python train.py --n_layer=10 --experts_per_token=2 --d_expert=576 --moe_layers=[1, 2, 3, 4, 5, 6, 7, 8, 9] --router_score="softmax" --init_std_router=0.0156 --norm_eps=1e-06 --seq_len=256 --train_tokens=789700000
Below are experts of layer 2 (counted from 0) of a mixture-of-experts language model. Rows are named router (the router's row for the expert), up (a neuron's input weights, with its number) and show model dimensions 256-319. Each number is 200 + 40 x the weight over its row's rms, rounded and kept within 0 to 999.
After each expert's rows: a language model's description of what the expert responds to. This comes from a sample of Wikipedia text that the model never trained on.

# expert 15
router,262,231,247,222,197,226,299,159,151,244,223,135,226,188,270,224,177,234,198,241,235,262,189,174,233,177,198,161,209,109,236,148,175,205,202,213,246,243,199,212,302,241,226,174,220,202,138,212,199,168,255,210,183,199,216,250,142,121,138,284,196,179,156,168
up0,168,229,188,208,192,182,187,236,210,228,203,147,254,180,269,192,190,230,208,171,266,216,219,209,189,156,227,159,242,202,160,157,156,131,219,207,174,202,143,192,236,239,193,202,235,118,163,202,169,180,128,246,222,95,231,250,187,158,201,188,238,202,209,193
up1,147,217,219,207,158,109,200,186,217,110,223,196,166,242,204,212,259,199,192,187,154,163,192,222,202,175,193,196,215,210,204,180,207,180,171,218,232,227,211,151,84,217,257,288,217,176,239,170,187,209,163,218,257,221,226,188,180,209,268,280,204,176,297,182
up2,226,175,194,221,280,295,161,185,179,244,188,267,138,136,134,179,257,235,152,243,239,187,251,199,169,194,220,224,156,274,201,123,209,261,209,230,152,199,231,190,206,184,186,188,252,212,236,219,102,181,194,256,143,113,204,252,275,105,201,180,214,204,149,110
up3,169,170,178,189,165,232,216,177,175,221,223,215,163,228,195,182,158,193,216,229,196,242,167,160,182,231,301,124,241,252,168,279,186,250,244,215,149,188,206,211,137,228,194,262,254,188,223,147,114,182,160,124,214,165,159,225,177,243,162,213,149,202,216,200
up4,223,96,241,238,177,157,203,212,140,210,166,224,222,186,131,159,221,153,208,168,257,103,181,225,157,163,253,178,266,160,184,205,248,228,206,205,202,183,247,91,164,255,173,246,228,138,242,192,307,211,178,124,147,218,235,208,247,264,205,183,240,240,181,153
Description: Short consonant-led fragments inside rare words, surnames and scientific names, such as qu-ant-um, fus-il-ier, Kac-z-marek.

# expert 18
router,205,228,218,228,178,284,208,190,207,89,216,271,198,205,293,266,248,210,170,189,187,169,166,234,212,247,235,161,209,153,154,224,238,198,218,250,171,246,230,136,160,166,202,232,217,169,143,172,188,173,213,153,211,229,132,224,226,220,223,242,267,182,196,234
up0,131,212,210,210,232,234,250,269,226,212,190,239,269,271,146,180,206,313,188,175,282,352,190,146,210,164,241,223,221,190,167,195,151,195,218,135,250,198,153,116,265,186,195,223,259,217,188,199,197,136,179,222,243,206,236,226,249,264,246,239,150,211,192,214
up1,171,213,248,260,142,155,213,188,142,174,128,186,111,215,244,145,127,174,140,242,183,158,167,171,211,235,239,163,222,248,93,245,144,197,180,272,327,218,201,209,278,224,211,190,269,173,272,181,232,211,233,203,182,155,160,237,161,186,171,282,195,173,180,178
up2,109,252,199,260,275,211,199,185,206,169,238,230,158,198,182,239,252,270,170,191,140,224,251,170,178,196,212,133,211,192,133,193,269,169,215,212,293,218,210,159,201,199,114,142,143,162,149,143,204,193,132,266,214,205,202,190,224,206,191,191,183,167,225,182
up3,132,191,172,223,154,167,234,203,174,154,184,196,176,232,235,257,234,215,158,132,194,266,213,234,212,166,101,198,193,177,180,192,243,237,276,222,252,191,188,157,126,181,202,122,209,222,270,221,110,211,223,210,173,292,216,180,224,216,148,178,217,234,201,175
up4,175,188,175,195,185,193,234,223,194,187,224,130,256,158,215,202,191,176,148,186,190,188,263,228,207,108,154,157,183,153,176,122,217,198,203,182,170,180,180,201,154,195,183,224,250,200,215,203,192,228,249,180,163,188,163,162,161,144,241,166,173,136,168,201
Description: Heads of proper or common noun phrases for organizations, places and roles, like United States, School, League, Legislature, Italy, constituency.

# expert 25
router,213,179,181,209,191,167,190,116,199,227,170,214,266,209,170,184,176,154,188,281,181,169,292,145,191,165,214,203,217,235,188,242,242,195,208,126,178,246,232,90,165,241,223,208,165,198,266,235,245,67,256,276,295,131,269,187,147,214,195,236,166,222,202,196
up0,230,181,211,265,166,223,235,239,218,150,220,159,136,175,197,226,131,175,55,221,233,186,210,249,135,112,194,193,208,182,116,281,215,163,185,257,162,221,181,212,199,187,191,166,214,182,184,210,213,89,59,249,204,107,185,192,212,145,186,160,238,124,224,191
up1,249,208,206,283,272,218,175,235,224,155,182,240,195,98,204,267,243,205,112,226,125,205,227,242,185,153,210,178,191,133,174,75,201,213,230,225,173,196,223,204,158,213,167,159,157,172,208,208,237,169,142,289,204,171,181,153,214,177,151,146,228,154,151,201
up2,148,194,220,213,231,211,237,187,126,263,189,227,265,180,165,160,238,209,122,228,147,180,216,165,181,294,214,134,214,230,177,176,161,221,161,185,204,195,202,246,206,203,140,189,163,232,185,181,255,191,192,256,212,183,179,159,193,187,191,243,166,228,249,241
up3,225,257,193,181,176,197,167,199,196,256,124,169,181,232,219,223,156,222,212,145,183,176,152,234,202,231,219,157,208,192,153,262,261,243,144,226,217,243,184,252,213,211,143,234,347,193,171,147,203,155,138,190,210,192,216,148,193,182,190,249,217,96,122,262
up4,170,146,209,237,202,142,214,221,195,196,252,218,211,235,159,130,177,253,214,174,221,260,208,211,174,222,163,162,250,204,134,224,185,154,187,179,194,223,148,208,207,243,150,247,209,184,244,198,198,126,60,290,187,173,232,202,231,232,209,215,196,254,159,213
Description: Relative and subject words opening a clause, such as that, which, who, where, he, it, often after manner, time or realisation.

# expert 24
router,182,174,219,213,227,260,222,182,180,172,200,151,172,209,235,224,172,234,204,235,192,188,210,222,257,210,150,162,182,173,160,217,239,246,168,229,236,200,170,213,272,159,247,164,220,164,177,184,171,175,204,247,170,199,180,209,214,222,219,195,141,130,180,176
up0,190,111,177,203,177,157,179,197,160,268,215,167,121,207,222,208,238,182,159,297,201,186,191,268,196,238,225,178,193,176,103,208,260,181,184,190,225,174,283,187,250,219,146,192,205,192,149,219,223,161,227,222,240,227,123,143,248,215,212,162,190,257,239,163
up1,164,191,187,184,162,222,252,181,177,215,193,217,173,142,229,213,239,263,167,208,243,216,197,242,167,232,178,210,264,224,209,162,261,205,249,221,172,164,197,183,234,210,172,196,197,248,176,132,194,205,155,179,200,170,146,241,160,126,197,174,166,212,211,189
up2,242,227,201,255,169,212,162,220,263,192,218,252,222,224,197,207,229,237,177,235,156,256,171,223,156,201,220,249,251,154,196,208,189,199,225,254,183,93,322,245,170,221,204,160,213,254,196,199,211,171,168,188,175,163,206,285,163,169,94,287,215,243,257,162
up3,161,192,240,182,242,158,254,215,197,179,201,271,228,194,204,264,197,140,204,279,164,171,249,189,174,192,194,185,189,234,232,217,232,192,197,244,325,115,170,199,234,238,204,185,230,155,183,190,317,175,193,184,151,279,163,140,151,191,214,201,113,165,173,157
up4,150,169,230,204,236,131,236,205,217,212,235,292,102,154,129,235,232,122,186,214,222,225,257,236,196,152,221,205,232,255,239,191,156,214,201,172,170,200,230,224,224,212,184,234,250,179,263,198,168,170,181,248,195,199,181,217,192,178,308,198,196,190,217,188
Description: Final pieces of foreign personal and place names, such as -ala, -ville, -ford, -shire, -ita, as in Tokita, Mowgli.

# expert 19
router,158,178,172,188,175,233,222,224,217,128,214,182,177,146,170,222,213,226,274,233,182,187,291,166,193,223,169,255,246,212,208,224,250,137,215,220,280,206,227,206,249,194,189,241,218,200,142,194,278,187,219,157,243,126,139,140,255,189,190,253,228,197,139,181
up0,245,213,182,165,186,233,177,304,168,178,243,205,180,158,211,105,213,260,229,180,173,306,243,186,215,195,291,197,168,111,191,212,237,201,240,188,261,137,253,155,222,249,219,146,202,234,193,176,198,166,210,142,173,277,178,234,212,198,240,200,197,221,131,199
up1,153,192,280,236,301,218,191,241,300,183,162,181,121,155,213,176,214,191,183,143,205,201,226,217,202,118,202,155,203,163,171,144,183,194,185,187,168,201,184,218,253,258,219,212,202,178,160,226,162,210,178,233,156,154,276,145,119,225,254,171,148,137,161,189
up2,174,261,274,230,222,152,211,199,206,190,244,252,219,146,147,194,119,185,207,186,212,274,100,172,170,236,234,171,209,169,189,127,162,253,199,210,183,137,149,131,170,200,196,209,257,210,225,177,246,219,226,183,140,154,193,222,187,204,326,166,203,231,188,195
up3,167,153,237,235,219,150,234,196,295,265,153,190,191,191,174,170,199,173,171,199,167,198,266,210,222,181,160,194,195,219,186,306,153,187,253,210,211,168,161,167,165,171,194,142,257,140,201,193,237,185,200,201,107,186,134,241,157,87,223,202,199,166,181,242
up4,249,233,205,220,213,160,171,243,242,217,209,250,263,184,219,227,251,178,235,186,211,160,185,215,202,112,152,250,193,195,208,241,231,169,194,217,159,154,213,270,228,173,183,120,184,153,241,124,140,214,104,201,152,222,195,195,197,154,172,151,235,186,224,221
Description: Single capital-letter word starts after hyphens, quotes or parentheses, as in Brest-Litovsk, Matra-Ford, M.Sc., and hyphens in scores.

# expert 9
router,231,215,190,236,273,175,143,245,183,143,287,267,208,284,177,183,187,180,205,203,170,134,155,218,156,199,206,164,203,177,158,204,267,182,126,164,196,203,188,193,248,174,154,186,195,156,192,125,140,245,151,188,185,221,210,296,141,216,222,146,241,111,218,242
up0,163,187,250,139,191,142,216,197,197,165,188,263,151,126,245,207,251,282,233,180,238,251,216,237,204,136,176,208,245,226,188,181,143,223,201,267,147,191,129,178,229,171,207,216,216,233,184,222,220,248,168,177,250,159,151,206,195,203,178,253,217,227,169,156
up1,189,187,180,197,143,214,241,268,218,147,175,200,178,154,233,248,169,247,204,166,221,266,214,234,226,245,182,250,186,152,225,144,155,218,261,233,195,216,136,166,235,263,194,237,187,97,221,270,230,175,168,182,208,187,179,225,252,206,239,186,137,214,163,201
up2,160,184,164,238,218,223,283,185,170,195,110,232,162,177,262,201,173,242,177,232,193,145,272,218,139,150,200,216,178,137,253,163,201,203,169,222,173,186,190,146,221,192,164,322,270,134,172,204,236,173,218,214,194,176,150,171,166,201,163,221,222,142,273,189
up3,205,213,215,186,173,214,209,278,216,129,187,227,174,150,243,216,121,192,129,224,231,178,251,114,160,218,201,268,232,240,191,123,214,152,179,194,255,188,161,250,234,176,193,229,253,170,187,214,191,190,188,202,251,150,224,205,157,221,101,273,166,263,220,182
up4,230,213,234,223,211,202,209,234,165,196,206,237,229,112,243,179,166,204,193,223,127,207,208,206,179,206,247,149,255,134,157,218,194,215,185,177,306,224,204,256,313,204,229,154,274,206,260,227,207,173,189,201,180,172,213,197,156,191,133,289,158,213,214,109
Description: Word-final suffixes on nouns, mainly plural s and endings like -ions, -ings, -ers, -ity, as in motifs, messages, programs.

# expert 11
router,200,223,205,218,259,158,200,159,226,174,256,270,177,178,194,172,148,168,193,221,202,247,124,155,146,226,190,180,188,142,223,214,207,214,263,149,225,238,195,185,187,230,282,136,168,212,235,143,269,186,238,131,186,186,171,281,203,176,260,155,187,189,200,268
up0,179,147,212,187,175,231,185,220,173,220,251,140,181,218,200,226,190,195,152,268,185,207,180,259,286,226,198,64,203,236,164,192,214,130,128,210,221,175,184,129,269,255,217,183,203,166,212,162,164,216,177,222,169,189,251,243,197,169,184,193,208,189,116,200
up1,237,252,218,238,172,196,258,201,152,242,151,198,167,157,248,215,164,138,242,220,229,209,218,232,244,220,257,222,156,256,176,180,197,261,154,232,192,240,197,212,209,205,259,217,229,195,186,235,232,185,193,197,234,246,129,207,200,195,171,177,131,98,177,135
up2,193,196,175,197,186,232,177,241,167,234,159,260,235,197,200,217,219,251,208,287,191,229,275,192,136,216,285,198,222,219,191,165,155,181,188,229,172,124,219,221,149,221,177,236,178,223,241,113,209,205,206,192,218,153,267,226,196,261,215,166,171,205,165,234
up3,195,188,181,129,181,184,310,172,178,239,153,260,197,235,194,215,221,184,141,199,191,217,270,204,243,248,204,214,192,225,217,179,205,167,237,255,210,213,254,179,219,207,194,214,169,194,120,208,136,205,195,174,164,185,248,126,208,244,207,289,165,236,165,151
up4,199,202,237,219,238,179,173,220,161,241,248,187,190,155,222,240,230,225,216,202,113,267,218,208,202,194,197,183,151,222,191,269,201,150,293,203,225,184,163,181,278,163,222,192,274,203,194,165,208,235,200,209,243,257,173,202,114,155,228,176,196,220,82,220
Description: Individual digits inside numbers in statistics tables and score lists, often mid-number, such as 11|3, 8–|3, 6|0, plus closing pipes.

# expert 23
router,228,179,141,152,231,173,169,192,173,254,164,189,177,201,246,193,179,219,146,117,177,226,245,199,117,217,197,194,190,247,232,205,162,224,175,211,160,150,226,237,221,261,245,148,174,203,230,181,211,235,232,262,245,200,262,223,182,183,159,167,202,163,192,165
up0,153,221,266,203,221,216,216,159,180,186,275,233,187,100,211,189,214,144,202,186,187,188,193,209,206,205,212,212,171,114,172,194,166,229,306,300,193,169,167,202,266,219,195,233,147,165,209,174,237,173,172,252,127,230,175,154,210,112,193,152,196,146,243,158
up1,239,215,228,131,157,195,188,228,213,197,190,200,232,141,205,306,167,281,159,159,113,159,253,229,236,152,225,203,203,294,185,152,238,208,249,195,209,133,201,182,192,163,200,227,200,208,166,187,129,207,217,244,194,229,153,142,170,144,263,255,223,171,198,159
up2,208,176,205,233,188,220,213,183,151,248,265,151,193,184,177,194,257,180,230,248,185,174,218,176,233,226,132,76,190,262,200,202,182,211,260,162,257,262,178,238,215,190,166,227,197,217,185,243,217,156,179,163,199,232,175,199,174,256,247,247,228,172,210,169
up3,190,154,191,166,168,202,207,189,194,167,206,139,237,175,234,190,225,179,132,173,200,178,247,187,144,172,267,139,166,113,189,122,206,169,261,217,245,256,199,179,247,188,193,266,285,168,168,243,125,196,217,204,194,156,195,249,166,119,129,231,275,192,230,113
up4,222,139,219,205,192,215,188,237,290,246,131,204,173,262,142,190,270,186,152,230,225,212,235,247,250,215,199,71,186,155,187,155,284,261,185,203,206,181,180,132,152,158,230,190,238,156,174,235,210,188,138,195,141,115,172,262,227,180,182,203,194,167,176,166
Description: Final digits of years and dates, such as 196|0, 202|5, 19|7|3, plus era words like century, BC, ancient, present.